Experts of a small language model.
Size: 8 layers, width 224.
Training: a variant of SOAP for the experts, 597M tokens, 9105 steps.
Below are experts of layer 4 (counted from 0) of a mixture-of-experts language model. Rows are named router (the router's row for the expert), gate (a neuron's input weights, with its number), up (a neuron's input weights, with its number) and show model dimensions 0-223. Each number is 128 + 24 x the weight over its row's rms, rounded and kept within 0 to 255. Numbers have three digits each.
After each expert's rows: "mostly gets" lists some tokens that are sent to it at least half of the time. This comes from a sample of Wikipedia text that the model never trained on.

# expert 67
router:143125114132118089132098091126150160156159148115117145125161122117156138146074097149138099173108172131136139118151096140119143114123114123142119156136121096153114111134162118114094119138133092110129153105107119145134151120126112098094126122158127103182136147107126172140140113158119075148140118128086154130138127106211106145139111122161132117124079116136169110084125137136163133106137143128128125141152145135110111114166100104120099118108142132148115165097118126116107098066132119106108126128104154152128139089098135158094133134106166079121135106091114117140179102106088135176135137146124122126117143095108143154148080166159120142125148209151133135181135144117149136167094
gate0:147160141143044102119120123114143144131120144096120119105119127118109128140120138104102112121103132114130160102142168156173178138107132149074144117127130134089150159141113168107117144128103106149129119099142138139137083093114115143117096128139097151163133114163119103124109087096152151122108121166186136123135134125132130132131089168079102147162136142154101067133108118155112159120146119120146152121124134110177138112142087163169146128141129137151159125133191138154175155137161167100113110133128120140129123178129097099094127100125126106144097093112109117149109133153111109099098126146102136190117153135154154151103106125120098087170129144170162104133165122132118132125148
up0:100129159174141126125155155130150076115097124135106110156166154129124155091101097094093113118168104109140138106136107107126130119061145158128110123126135165084145158131094123144106121110135095099104136157157098131151153151122163136127146089187105135146136160127099112131162133092114112177153110143087082126135120121150153122144141125148120185146113114124085160170116103097124120151135168125102151095142071138131132148139146119110110132097130089132139134143091138128097158119106090154142115106123107129150136139121150137127141120158123100147095189143090177121115149136098142128102086102145123141132139094094155126147114127133143138126093110160149184150161128120136094158148
mostly gets: " under", " along", " near", " via", " With", " without"

# expert 64
router:145087129104136130140135099085088163161137160161116112142141118168137164167135122144132085136090160161101173128105102093115121123083126143083096138133127122120095115113140159096129123121130125105105138125129115180171120107141066134081096135141119112138125136116096108129139142136122097095166116179112126183125138131156138101136107119143121117119132141143124123159124145145123153094175139137124134155163152138122137097123103112119114133132140168134092121091109152129092127139144146117118141132095123184099141101126079110105184133110181110134123089106118087147160123125104126172157140172098108117096154102099164097133115128162179156172120138149109119148151129121129147152101
gate0:155099096129157146120146103123167128155137148153137136110154113140153122124178108110142138128132163095123152116146121145129140145102131128130105099149134111110126107128139170107108102087107149119112125117164113093157101131136135120123103145113168100139144135121124110146100128169134123114146118127117138131122080098114146083192158131111138119143157127172131146146119098105155057149113154138126117128175131117124108124147142083092156124123107135100087090107159150101122142122129085128139149119115117167158101125140146094136101143131160148135068121117110131123100104080145113122149115179081179171106129082151144139117168170125110113098119191148144123100156100191098154134152
up0:076133172127122098114152135125112157142154064122122157107098147131162122150146123169178135110157105158154127111076113155132096162155151105146115142124121135121127118180102126161127102148123123122139126131136108139097128112136130119095137115104135116102101174193081129081186076163137111152113118167127165165133090149091139135118111108138113176133163150095134121103130127164092161114131126117115139114137106133125130143129134140116117132122110139131115128134088119105141159097143149127080112160127156102146150129130115142134113137138154099138190155153144150123119112179137131146089150109145104092122123160150104162175102167103147156171117113093122141138121120099137100150092
mostly gets: "X", "IS", " GT", "AC", "VN", "Z"

# expert 102
router:149137113077125149165133086076131126189117140166107127137124118174143129133100117163114123173111145148137160136137140113108122119105136127106133146154092119101104066130127148109087133177173154105090124102126092145138112116127094097124087136159113086164129134123100131119136162144152119087151124163129121153151119121137086157172104155142129107139117111131126082137102166133122110093143108124118097182151166151112113079169123145120132143139111149142091176120088106103129101112122130133091112101104089142126147131100120141110158116112133117138110093102130109160150122167101106173127150120122133120125158114119146119134121147160161140147160167116123080134183148118121152163112
gate0:148104134139116136131103163138153111119110145151136136123124128175133085136128107143137094113110171161125108090114184123094157152126096116136113135177126127101123098115146109118103147153174119126152121111164152144126123140119131126144138105124129110169097107108146118085127183088122154128132135139137123115148138094129112129105079115131157156106169123097091155128144169163167107119112113126127140127115114109115131093130119152147137164135160121122038170099108132117132126176108093091152096129086123075101129109123131120130114127065150149148165082108165103106180125176106190130115131155125151119118098098131107100153125110111135147157139115113111128130149111109138090106134
up0:132118139124120143118125101153107148121160136145146078120147136134079164141141134127096103125122164162122134143123101127166132099087149116137119136107132112122151137150098112145159149114079144138114114140146140088102154130121147136140159133107149165095114138126124075177131117090113139117131134141156170139096086169090121106113074131154117165118119136158145125149175109121131111075126113104101110132112135132125147165091085104094169131140042141152140102147119111155108112118166150183110106112126163130180105118163139103123122149154152128144137170152123165149118082116126130147103150120083104118124155177125143160097140120114090111140140134176160111127125111129154127090124
mostly gets: " Jr", " Ltd", " etc", " Inc", " Mr", " Mrs"

# expert 88
router:120108136078119168213155131128120116175111161140125158148137107140146134117135099143112081134118144128152127132117110110142130123139141120087123119155116136133112098099156131146112113150189112128092129124135131147147138091146122167110106077138103123144129139128113133127122115151120098098168130134138119121136146111148109138147081103134089113168106152139164103119164138131135137101128137100126139191181157124140070081139115131099143108098107108122119180123155119164112098111141155141113116111111128143137153118104094092100132146114170111139124100095135098137147117109151140155109181131114110082095123093118160131164100159139140133134136142129113109149143182112100171200101
gate0:118168097127118106170115084128104143157112141122078117104111163130120074112121117151153117128156117154195110126127122129146125150119128155132104127128157096096117136141122136151130199156151126083150157114141153091146144130177131125107126145179118129113143137122127113102132106116125134101132163072063089134092160096135156107118124110120120141091133130097097140144104147161125109144103138130163149116094134109141091089114077157103155100112109127110152124126114139122133091157121156098168173162126146127143115107111114136111115115127180121104114096093157161124172179159153100144129139151103129121138166155140132108138103109116070133164119114127146114122115140138092132098111
up0:091110101142107127162133098109140114167114129086096111180173132175143148130129139114152096140152143129153114119122118133138164156092145115113166147136142102106125124147143175130144110140127154122134086094092124136134138127171132092165122125131164154134137112153136136137134100102127105124119089100165145124101153083144123105158114142100119163109134130124113128187137121139125113113130149102162104121171138108165155127129088138162155157161072120102085115107121152168127131108108092096164143092107131142120066145144134151084155127141131125165125128070108115126129141091108149120105157139130141113147097110130172115151149079148117177147120115129163076134113147181119152141120
mostly gets: " politician", " footballer", " mathematician", " poet", " writer", " engineer"

# expert 106
router:134105101089122129150128111116125145161105154160101147167119106155137158155114072146088081134130148127109145169125125093113130128142123156104094131158121138112092102111163158121111123145163113096082151085130126148145144104131110114090121102160095124146122160101105113135139144172115100118161140163123149147114147099174091125153091106150125100145128147135145121123142133128147156102154136109114128178177155124143107114135096147107130120096123127162104153097112126133089097096131139129089121127089126149111137125098114134103164140099159093121119092091131116157156100136134126167125171161103095101092137097072150119141084137169172114140129161139106112127154145078107166150110
gate0:150120089154140149146161166125119118137145108107118088125135141161157113166149134184113101117106124153134119155115056120128095189124152128169104128120104122146133154101126139092179135109112140110134150144131127123102115089094100135091102143171104166108133154121139107126148132131121114143149121160154159073126127179138132144124116144161104156131118132153139105138137127164101157148118154119099135131121132112134190159118129167136098134127094140087142117108121160125163143130130102090109101137155101124130124114094152099134160149083142087120169133142105102118190104111146127104153142117088150140104115128126123164184137141110139099115156098131097112178100181108123154120118
up0:158170147126141134129163134157112112154158147150154112148114130113092102113084115125126118157188141148176130119126119147127124103134104109102136122143154145110120126144105131133159116127099165121166154148104171087138106109122093115124117139133106097170097098119133111113160113190133140136109131109146131139141149134119138114104119111114121138135118126108140196083114174149135118138110120081131133080147095161129055056114135168124147182121155107126144115110086134082153110134134151141141141115113146134132123128097130147170170143110092141157106169150125143074129133082160121142112142088135135145126107131125139127134110139120145141100107120102130066142171083130149131163115
mostly gets: " TV", " YouTube", " mathematics", " Nintendo", "music", " Windows"

# expert 66
router:137100123106118103154117121125135148202112173145133145170106101140103142121122092173104130131126127136116135173143106114131122155130162161137100112154087134097091131106161116133111116154116113137075139116118121148143129126131139123129106103134112123158119160102098123147149129145125101090137136141118130142110167087169111105164114113204122119117105152148162122140145114125170132117133172121137119148154150127120099096130113172119102146111123106156083182111148113153111100103151116089080138148092114135111120130060116117121156157100143100114145079131154083129155124143102103135108136177129129103100172112129166135137081114162140146161123185154115107148149133116163116138110
gate0:122121103168136135191163138151143155174141128145100186131144139153135122149105118158126140117174108148101122158156078135114132124130087131118161133140079109118118125141113092097085138135148130114139144146109091112099147114160095144142143142184149121111130114163142105127115081090154115135095128132114121143151136161113089096119112134133092140121119139082106133116110147124078137187080101078129151132109094157156111116172126119123091101110176115147103135135141142134126146148177117147095106147126166125136160123076118142127149124119139111119183112132121130118138127133144110088118083174127152097109148094139136114112080107097162117112092149171131110137141132137143129115108
up0:169115101093117143113138100135073125120166110097173132116110128129143133137113112178108139108159093137109131140087102197145092147105148125137131107084156152154094117118160131156141161142106147119167162119157153140169137157084122121132128075138119183128126105115099122123161110111122126135149135147141136120112120140148100129149162112116108156096088133144137141094124125095107126130110130102090130125159145126105156096069121102101175100137131144089168117096102101104141114120120144140140142122145117128108092148146132107125140096118127166183127125103070077138151155172146134154176123129113124166148153135098110103137148160126138150142162126159096167126112089140133144118147
mostly gets: " \"", " (\"", " “", " [", " (/", " '"

# expert 29
router:142121109118128121180112132092128170158140165169123141166131100172104130148125095158117120154153202118116166135119107105112109147124114163083127092181123122118103127108152130098091118173129118123093129119109124193138105095145111147111134113152131106133140146104120147122164127138113069123162122153091153157106124099128122125129090117137129137145142132145148112145091139159134124135132156096057142149144148139113120111174124124121106105115122116135111151119148145120102111124147117127107097123114111167143142108108109108101168142105129091138164088100156105138185101125121092150139150176124126117083129095111162084125095133145136134144138124132129083150167150126145149191108
gate0:119125111103125130148101156146122105122178160109117144143099109132161087169124108158072107125127131139140120110149113159145156148129117138091095170080141132130124173135192136135125128150132100105156149161109132154116136127090150156127101120088165089159163122143147149128162125128113117186153110126147137126078171135173162142102139090144113145154134090107137135116128114096153146111143126128127147151168108112137140135146141109139108167135134151116160124091147107158139150097132130077118109093136129149158067131108136078162149137132131136105142085099103142135118118117098168089128101166124165161092145132116149136122112147145063100154132125155100112148106094140138155136128
up0:131155126138112122119183140156102118164071105148091105144110177121126175079108125068136185122151104110146116125154146126134135080139119087131111156132125119124154096104128133159133169116195152105108141118115192116132129175140151118105116100100121127132110150097105094077097098100168140099139127120115115153171131120132106145169123125119091125119133128134114153149122101117101127135111141130119115120118096142111112130147110127132131111150096130144069138116138176126151126097128089081112113118122112091145097129164133176110125132112112109126091176158149119124099132127161182134141118126117118096162124109103126098161178112164131134126143124126135148102172109118115108111109
mostly gets: "oi", "е", "ν", "ς", "ι", "ρ"

# expert 11
router:124126114089130117160100130118119165190142153127123132151156120128102128184121116148092127128107135144109175129132121124143115136128168131120128111128119134109107098124139121094124111203120123139094158114155136143125136078108097098111091133178113134135151151077096113146136132138133079137164136148078127147109154117145108129133133087169111113140131134162163103098141144154140121131134147124107094186135161106153121114151103190125112106086148139164126137136101144123080119135130118132097136123143100140128158104118087096114155116056149107103106127116114112145164087145145110156111142152059102084096140090112141137142119110157143118113146140167149132122116153115120169143113
gate0:143167118103121149131175136124120104105119129123154144137143116115149106156132128147160151100132084144119164086121117137110124131166113136122147149154137153106138135126130130147193130154111127111092158152131106118118105123132101138138135138086190101135124085144125113130153138124130159145141091172090192098097185110158107191169089118150128151119128100124139076147088128144155155133093127161156110130142143126124119088103141134109090142175109082118133130152102118137097141159113138132118107130098092143099088119186103106141127114137119130150116126121141075096086104136103145126143138126100176149078161151111109086149133113147123134129145153141092115157103144143115146126132
up0:131140119121127158106120111101152070132139153107138151147143120159138118126115163122127154073140103143135141160150120131117115139133091131158131090147107099110148147153083165153140123140129132097129106151136112105097104126114163143130170105129167111116147114140123145150148126129172126157133136116087163104100163133118182182137078112160107149124132112135148109105106126115152174179131162155169111111133123140138140080099133131104112133155125094096099150147116172151115107140109092177120075129143125132122107076134094155085126116083104115134114102111149103096127132158093147129170136085109111100136169090128122126114138135100113118184136172149120111096134150111141082141153
mostly gets: " seven", " six", " eight", " nine", " five", " ten"

# expert 65
router:125108105138123133160085141111100120154126166154097153149159113138110135123127102124106088144126156099140129140108117104159111116120130166101101122152114125112105100113172127129121132153125103110095157120123142157140136103138125150126116109155117131135125174123116133138097142152137084113173134159113138127119132088140132154127076105160102114174132145168172148130143121123125151122150155123086068172164166126149090106123097165120072097103121106167092144123130137115099093088150121117126118134100102174138178102104133115094145152095151095136140094081166149149179105119123103135129157155124100091131133087099156132130113144169132152140124120130110093127161144113107158183090
gate0:139171109136092095116088144131100173167131155170132145101136126130161161132124154100107120127162150114113127113144132208130093127100162103102129130094144150137129100142129119149102137156130118114102137094166169132136137115109157130153096161126106173149159135170159130140119098136159133132145081073087107145101120092154165114090152149131104129147122155140124170171125093111105127102126153129125097144092139113103126117109133101101112156133139127114124134079123143127118163147126121152126129120122139129110164133119085095087147124142132068101103098100143104102121089160127126148127130159121160104116129124165165080098106136127106131125156114123148105110189102140125163157102
up0:143120136132115106139158135112134160117115136117112090088155154100127119097117105181100143163142118123126156133136132095128122157136091156130115147119126125146168104107161110129110115127185118155142142181111111117139150119176080154110134111131138105139142149099150161128169179123138115132118101133134124141103117127147106141150140110155131114102148121076185135131122123135118160159135063103135131092130108127125103125108134121172154133142130087105093064142144092123103136111110109069096071089122100153111115148145152146165121073131139140092129120164104169160143122133133128157142133131122155128112123157177111168112150073099134143120095178132151138139127098118140155162149
mostly gets: " water", " glass", " food", " oil", " roof", " iron"

# expert 77
router:162133128104107138143097115122117125188163131137107177129136124112125146147110117153116132160114157116095149161099085074099121128141170151114086097137099149151116107118151139134091116120155127125103150110090109139168141126146097104115121137147121136177159135082128111136158152154090083104163111142106144157133106097136142149170141092137142107115101153114157089125121143138139111130127132127138121131137161149119106112119086153091124136094156119168066149106126122128120086110172117113103132122091137139144122107126098122129208149095167129116117073112151112151152144155117094158097116159133080116117147110133145126149123132149145144108147186147086121153157115097111151148127
gate0:153140154128153123126117118085070143139112108130125117147117125144138100164115133124131134104142113139130109130143140134142127093141167109129118113198145127165151124114112173129135108161150128110109128110189127108156147132147136131108135107113162109140103107115164107155110138162126115090138149111124122125184102122149136150116141142148127131142123128133149111152128141117145077178100106069144146096100158114128127152121132134152168115120053103143147139077112159083159116151066116121134136157123154129103190106122082151111122147090143164148123132145108131158123130096102158136112093177150086140122103131158144127163079115110159145107110164106111093100127158165146124145158
up0:159136142151083120096131142131122131078064125123124139162171078109140118115141145145126133112117156147087144127114125144091136149112120144105152110117160146115136155163087121149160141118139101124147071128164144120133122150150112103140189126139154122124097144123099151137138144144132108098099142102110138156175182112185153114129132161101140129160129154102132077132157114161152144097166151107136098154124120146100138149129121048147152124142095129181121156119105118108146114114102137120108082106118176152142120145127109120071143064159109155138123118122165133149140145098131103142089144095121130108119116073124090109112105130124151122138129131130144132101128098123147124157128
mostly gets: "aged", " (−", " (#", "^{(", "′", "^{"

# expert 68
router:179148132106146144182104133110126122157131124166139138128151155145148150114125126152130069170116151129114140142103091117101118131109153160086089146150108130158146088127119163125113119132161100133112132127103127158163146072134095131109114141154099121124168138101120121154139158149085098129169144130107142155108105109137117163145115068147127116138127139115143110134119129140113137132149138147090102172141171105148109133135099131128121099111099135168123162117113149099080112090123125108105108109105115160140159110102091104118183131106149108144126093095134135131165127110121102135136158177114120103137107098098105111170110160203163140117139141126101084109162144100135152163086
gate1:148107133127132124166132086114113147128133096111128095098119169130110102146131100123112133135134147114105114114115138135150117089137163116099135089097132163123186138115112165154132148171111120149156136119139162143130165126161128147156077134130111084145117123121102140106121118202129108167123087188134102126121135159127173077125097122158087094177111147120161122121164114128113125175155125122132155109100125148147115127134108081109135111092121136148098104114101129141125136118087143107147115107140150139091114100076123137119140148144142132113115124130122096089156139153156160086161113091132178112126043125152135127125129096127151106119173127114137131149130100170130173132119
up1:167135126114137110134120115075114114142144155115148137104104113167119146136094099163145107144110119118159121177112115141140112110127109098090128109133123133138172130165204197135108124136140110100151137118110131143115144127148130129142075133126108123093155152171156110126134110130127088167156120103150119135134114130134197092075082106135153091140120136125138137198138072146128141110153166163124143174142101115151117149094184119109144110145117160138155117082108110139126112106121149113113178127129163130111115088117130131109106125109084148108127140132148148116132133123152152108135164153139146101127064115128126130101151077124126088141120161133112122131136103112096157118131
mostly gets: " km", " mi", " kg", " miles", " mm", " ft"

# expert 52
router:142104105122130131165163137088108114123135154160102159141144117136141127135130110145110089139146143130138133125101115104148123128121115132124110127169099106095119114106121179120102139128171120139110131111119084172150127118103097124116120128168099111186146162093125128165122119159145101106166128150126150155134133106125136161139077122153116143181113125190149128110138145130158120114129159124095117153175167105122083089131131123123109109071131134159107163120139124127087101140130132130091097125111109151131143159097084130086164159106116084106137122123142131137211103142132132170112173137107109077139140127113125136131112162181179132163117139168116097140146141088115127145131
gate0:145108109161166111127107144113129127109110147100082089138094165108108101167124151164147140126111162114110134186110102070132139147124143176139162169111138116098098129120077135145127164039182139131137139158150176141107093129130126121172149125124115119130119103148102122129153129129079146142080133142118077118108099171156127108133141155126106137095177140131133104082150132099132140164129129158121096106139134104111109141099143174162094161164132125092141126145123149174114101143132164142125120123113109096113142111161152117158113125171127140142140160106120111154133156155145123139118108116109162141110128134122120135131123117119133100123192122165108127152139152127115130122158
up0:133115113111101102115117141148112084121092140137154113132120124113155104156127145145156130126156150138109142142103098060145155166130163138105114113130120108115091120124100156150155171110126106107137104129140135160131116064109121097150165141112097136129135117164131129145130157148100119153092136116150175113144120102145134135140122162128132121176088132148120107096120098155175102163107168105149110144106104151148110075086126136115107127116143106101116153123110102161085147142167078116127091091105106121133135136147129147123094109108086096158137172119133120145148119136162090119111124098128154126141095199143123139123149094096148150158104133165100158100174183138154097124143
mostly gets: " album", " song", " village", " films", " town", " stations"

# expert 86
router:148086106111126120148114131072135155173142169147111134146111095159128154129118120127119097172104152141123135149108109099157130136114149120063117126126114112121101085099121138106133098150113135098120139104127128169157101101159105133101099101153106105144142153120105161158146162159159111109130127137105119189107140130178133115144097133158107114126134158130192077123117138166120107083145141130138120151184159153108103087126107139144099155121130124168104159067124141102115122131154089138098129141136105160141142112094104135126143139096133101135158094114140126167135096155105137154109137149104100107108168103110167100138112153157172153134139173142114120122136169113153149142123
gate0:140115134148149136128108111133085122131154095138112150101148149130072142109129125125132110119117146113125140125141106142135134134228142107129131136121155114136156120149126113134119140120145127112167124103126095129126141159101123123104168055150166099074104162129112135113092171152141131102116097133127138109087121131113150130106126123150122125172148105127093122157128117141139140151095115168090104140152154120124129150121127104068113132156097129078138116140079194141109099133103142080111138143125146144122119142091101120131109084106101147193153164165123130131148177072112102159135124135125160118132100121145121125109091126118121130089152096121112090124117104095170159116160
up0:106130158075140158135094153159175144080141135128082100150109123114108166106068113140123130121147130091155134153118152137130098104112071156123139155145177162140185133112148105104152103133099125099120104133096152141168133116116126117122104120135124112144169101136151113140126133112098147120142132135109128132129143081129086124073126135122122088153084150166138150126155109138144148094152160105134167127106107144135149094159111143091135134117150131158110173092146103131137123110112142150132129116149142152123134150094125159139131155146116116151132113125144145155146122145149162173132133145147144133098162221116091062102149131126151119105132163137129172088117119145149124143108
mostly gets: " T", " Y", " O", " J", " K", " Z"

# expert 58
router:105093111115121135152124121091124142158134150158120163148142133156117162143096089164123097114113149130103175164097124092114156155117143144103115115134116143136106097081144156107104102166145105120095165109120123174131134114154113095098115126181103113141147141125111091119168143170121108114142145128101159120136141105145093129144083124147168138140115148158152114118128116126136153114163124144112115155162165113135117109146101141111108149108151132168084147111103125114093091137137115140097115087109103116115137109096117106101171159084146120120137095118103130140135085171135118160117149152107078114096160071082148126141099126174168133097147179127135103136134171103113164147146
gate0:112132134100094171148123127121123134070143140112110163118127112096114145177124088127110094103165125163130158100111157112171119125164125072105128119117128125089141115115112155105160169152149089157147170165090123125115115130152157140103119148159143095158109116123096115099111088138137129153151121138105146162112134182113069113158150118131159146136123094110200144097123118098145142102096142119135125140133129153142160132149155141120163148132103174145124111117130112079106116147127070106131134154098123135143137121174143145098166151117128126137123115120178145115124172156130099183085130150133126114128151111129105114118090129122140161110135157146119114086146130140106146151176
up0:078176089165126136111135122107127133097183100101131125146130148115164103143125140156118112138135149093172170130127147105133152130146126123113133116122092150156158112125147149119145082102161132154110155154124123150132144147116175141127114122160128110091109134117169160118119130137129111109124119122165126107127099135142119118107123167177127079189147119096149107146107058110075140116152159103088150112135140143117137182149155137159144120156137148105124150137079106153127109133107102141112154148137118133107150115129143118147125133118104113130114103105121166151134156135142119106156100102153161118134161118133137142157084112171084073110159130080140145070141150101086152148092
mostly gets: "And", " How", " Let", "We", " Who", "Or"

# expert 21
router:119115106096142115154119127118125135160114153179100159164121113131127163151101079166104077119134160121110148148121120090109117157107140160113106145150119137107068110125137143105110130134155126112086142091132129183135147116133123101101123098156088128137122149082097111129139131175120091117156164168101162154124140098158114132158058092155103131141147138141159150125137105137144132115169150154111113166161160108144104117137101143085123100108111117138103144112109133121098109096124141126105121119110135138143134113088101126116167170103143100102123120097129128140154128125123118150139169176104102099105138102079164111140094124177163133133150156146117096146155159083127155158125
gate0:124144098064107137136136123126126178179145142154092160132083090115139120146127115118113151078177148095135146121143139119177171115146114096148133079140128127087156136122144130107141131176172154143106111118186106147085135138140134099159088115143131120124095128114078103123089125120135130112098154136155110113116164148156140105111137110124114123099158084108143150155152130139098146126125129159108086119158129136118110118133087116081157108105170083129105144163165119153100117132108154130136078160098110120115134136140147115129178096142148119138120153103135134140134104095142161141136197149119124151148124128140107128135086137154137124093124085143109161122145145136145128119087
up0:133161111121113157115155143120125134118157130086067137111118106126135161137106076092113137103130135103093142147135119143125125154119134138139155095147121090118152140166126113162120093135109193148171120145157136086118135099195105130091098100135107163138107173091166091125130133079136141144125152118117100130130149114164092132078133133111116138136108096146129129135126151139090075134105139109118083151099129136121144112135183139097123083160161102105129166162107133129149156133131142088104137134118137118132143124153119124135159086115110135142131129103122175171124135123115157163141162106115121117171132110182111158132099101126155153155134094106136108138145118128089103094179
mostly gets: " Bacon", " Ridge", " Warriors", "OK", "ones", " Boulevard"

# expert 49
router:125113129090129102157121092118107123152153163168104154154156105128133159170131084151104121133117184112118160131090123105114157141112121158105118124153110126139106120128156122121079108137145156122087174099128107159162137121115116128118132109158107126131102132129104124145166142140105088104139137189129158157131161095176144138150102077131137086164099117134141129083124159137154150130171131129100117144169135120112123057148111125107136134102142122143109165096139105125077092090117122119118140112142114142115123148103118107107163125109157119126137106102130100149182118128131107141098137125095122126100115109106160079149085165159143148128169128135140109084132147118093159183120
gate0:137135121135114125098122091148122117145090127162098156151157147121108115127137154126138157138118158138151139085138087140120182147162193119121142096109124156119078147116125132142141105157145091098137143146117108165166125123127128094122115126130105122157115158161150161145113075113093098076144155100117131161113169172144167129133141081145130100188133106150159152127140094136184163138119139122155142152085120084088146144130110108164121140128137143098103106096115145133118067092085133132124153117119144089121102152138145121171153170120133106116168160101119155126139149140136136089104142128106122100110089126153117142108137092121153123186120080128129139129137132142126132122119
up0:091130147090062062091079114110146107150135150105131093153076104129118131085121134156127111144171095121087142086120112118179099112133161127100151184145111155118162123141138076132134121099119132093151097116138112131126107138123157124135159086119115106135115133141134113094105143159111121154138130154137103124170137110132135148142134129098093148130155122112140135162096087161127121131097138097102120108135106107162102157120098146082134103104167107098155107109125137117171158143127149167135153103139122135114120118148171064079158142113151138098108148125126143136101146107102111114138147156180109143123118120073141119148106144143156159108125156125133130146142124126146109158151
mostly gets: "See", "Track", " See", " Recorded", "ards"

# expert 46
router:164093141137114129119127107119100138164132110173105179152157148122116134164117124187127113184104133150106173146116124117113097131134155180134098156157115149124141139121160137115107082127134138099122176119134094165105122086146076121107087103154131139149144118113101099112133127133130087107148112149130128126094131085153104146143135074147106108150120143164127123106147143126142124120136144138110091166156142112128091100133103125122145109121148138150096147083132100126112118113145105143082125122132103160145139133133132120121166117115149078126119100093158154134139102161101150173088145122099122099145105089093150100156118135132162117152127184172139107136189118099141183129128
gate1:118106131122128120107149129121148120133115172161132107149104094143109123180094087144121128115148130117135143101142148118097107108113175140135143106120126126079129147126140141099135134119166161143117115113121110136184114107119142146165106115065153126143115150123104140153136143145164123119138127081142164122137120123142153119099134156156111147080133131114085150138158132150105107115142129116125138111183127115092165153092134108127135156171120101097133117140158160134169117073163161114129160147099160135129113118126182159135129157140085124112150142171168103091133088139121120113141100163144145150073126159127109148101085181124121138131111124106096110127124108161208089157158
up1:093185163148137152146137141116096104127117120134103144152131102122135129112093101102128127098101142117112135129117109121135132098155105117097118137081121159118077135118156058133110152130131085125088112102132138116147119152130118118133124122172143124109125112149134179126125124085106154096118111110128123124115101119089079168149148155171127123144153128148136137149114106107161103148132126093129086125100122140126106159072128143145149098086174114123155113129115127103133133159147130119169067130155161131128207178110116092064112130154135145150115125136170099137147134115119123156113160114111160163164160182129118115121149162137138155115147146150136134167162112146103120142143
mostly gets: "–", " .", "⁄"

# expert 69
router:131126131106171153146111073084124120151103130164118130177124138132116130164115088119089108129105135125132154123142132109165071128109113155106117126136101102140123101107173111096082138153142137111125156047153130171138133136139103125119121122137117110165126139112131095137159132165098124115147126137126168141119109123141094098157136100146148127127118169135138122126163083132136114102171136124117141139152143132112103140151109141096129100091108095161149142094112113132119105114147115114107120113101095134123141098105128146100170118092173127144127115145124129145166084139135109175138185114084093123089153141119141140190120114149144145136118200136091092158159154136095164151122
gate0:109121120128112157139159151137124152143102110147120143104117132155063139147123119129115095148112113125157127077111131133106149079075160142138142177131140135140151138105142154127121148125092071124149130102115152119132112107147152128138134157171109129101084112147128136157130083139123158096141172110116151132094171106119119096097156115144135113128117096125178129114120156166128179130152145132115117101140133125136101134138091170121162149168131098154095133146148091097141110117118167133085135157127127105099138115130177123128136096102175145144154127126139102141132114164129119102127138103145169098120178128189156107146153073086145068122112148118108136132098145121181138127104
up0:089135151092129128086121161107138190144089133166143111156140125176110114130129117144122112153100082111131142109133119122120176102102145137142107122132116107157163141100114152122170161108147157136150128127097117103085154123075099121112140115113156073108118145096139103163164109106138099132132150138141179112135138147132116102118160153091131146077138179149161111112112137131149159096166154100107162093090148090142132129130115137144148081132145138160134107143130155132113117161161171131140122121131093166136153161118145117147150131125114122147122092090166126113101120134111130128157133168114063128128141125136135080113140108144159104107065133118130104117141133173122169115139
mostly gets: " Votes", " Apps", " ±%", " %", " Result", " Pts"

# expert 125
router:158109103099117141168098100109153136154114137151120158162135152160148132153116092131097103146101133138091161154148136133125088115127137144113096143129083111138132107068159139112097128142152114108109122102107120177159139114105111107113107112144106111128121140088098095153136140165112104118148167145088172178119124099157096142150089107148123080152105141119136104097148104103122157134148148121112133144165160140137120110167056161091124136094158146158121135096113164160115106086116146133100147147115107117114125140106105105135171143110154099118169132112123120133154105166116127140114142155084099120103165106107160127148095146149156150139106163145104099140173130111112152163112
gate0:164136173118146143106145123168143157088163136120115121097109141112135149109141116097100097149097167127096107176151113137106120158155115157163112149113103179129114143118152153120147155120136158114161126083083090110094159115103145098145097104078125075118118132116138112126159106116140123125138158148128147110125146140109103132163129159124119180121128130142144107096096135129124144150137117144100124175134117148166129166136115100103097126141153122151132078128108129159099106092130109133133135105132135160058113152140084163177170154136112149143117126083122139176127158080106118124127117109143136114150099128075129151163115128120103090172132153090134129137128096115107167148116
up0:134124113141139144153133118155122100102096160121152104114159112127161157131130173167140139075091158112098109144132147157126108109130062144129142134099127120103109167114125136135111121167148118135143122123119111147111127146133168124096135128106119098106113145167137089154137122109182144161127106081082163108123192085163121119166137121130079134109145140143165087101109156114101086128174097142145149111115127093120124145098133121107124151124109108098128106095109175164105124094157130117128145138159093125113116147111127132114151124110165112131137180114174122160121127126103146117175116144112134132100119129118187127155138155090151145118098162152147180123123167135102158163139
mostly gets: " ?", " —;", " —", "|---|---|", "DST", " -;"

# expert 98
router:105094126087138164145113111115098151159149132149128153153160139132114135150100096154127106125110141121120135139120124121121138116120128168124126139113108107147132123121131149115129087155163127129104133122166110167141139068108111078113134117188107128149145132070066109151134131155141103109182190146082128149121131109134104135151131088148149122115104149123158142121093137121132138106171149153119123133161161133127111092158098171112145104109123095160129135118114143133093087115170124131079122128124089151143127132110105129123158115123137098089114119100109119154159111139152108154122166161107083084120140093086126117156132110190148107150124148136100092100179128098105173131106
gate1:115174113130128164121115128150110112164130148108100131120175120161143069125141107125095165171138108101167101122109138165100124122088131166146133097140114118140108124127137193117147165147124143156156115112098112117161115167133176120118106128167138139123150072118149116129167109177104081110154154182129121162107124143093166128139143081140146151138124115117133134165142124098163123160108103148095117121140140145120151131110094154122113106090112118141120141110159108151170141138133126108147128133124164130160135077133121125159153103135165174131104131165122162175155106085146150145110104148147095115103156144123131095138122124101109092103141125126130134116177155091103162104107
up1:136139138149178147152141159135140141121086094132118109118144117147114103113112133086142078091118125122138110128109130113144113151138106115083114109185093068126124148126155118143115157137130166109144141142127142127169121143186142108129099119112112174139125145129160110145159112108097115117149119147143133141139109142120085122085148122123145156155110107160137149100110139098093129127125157107112123133144150130137094145090111091168116135094102101115147108134104144118103107123161116139125160134150071105171140137157161092149104179112124167102114152163142148163116159152140142188128110097149094134165102172136151065156119117103140144096123104155197129120117149104150120116152
mostly gets: "%", " million", " minutes", " weeks", " days", " months"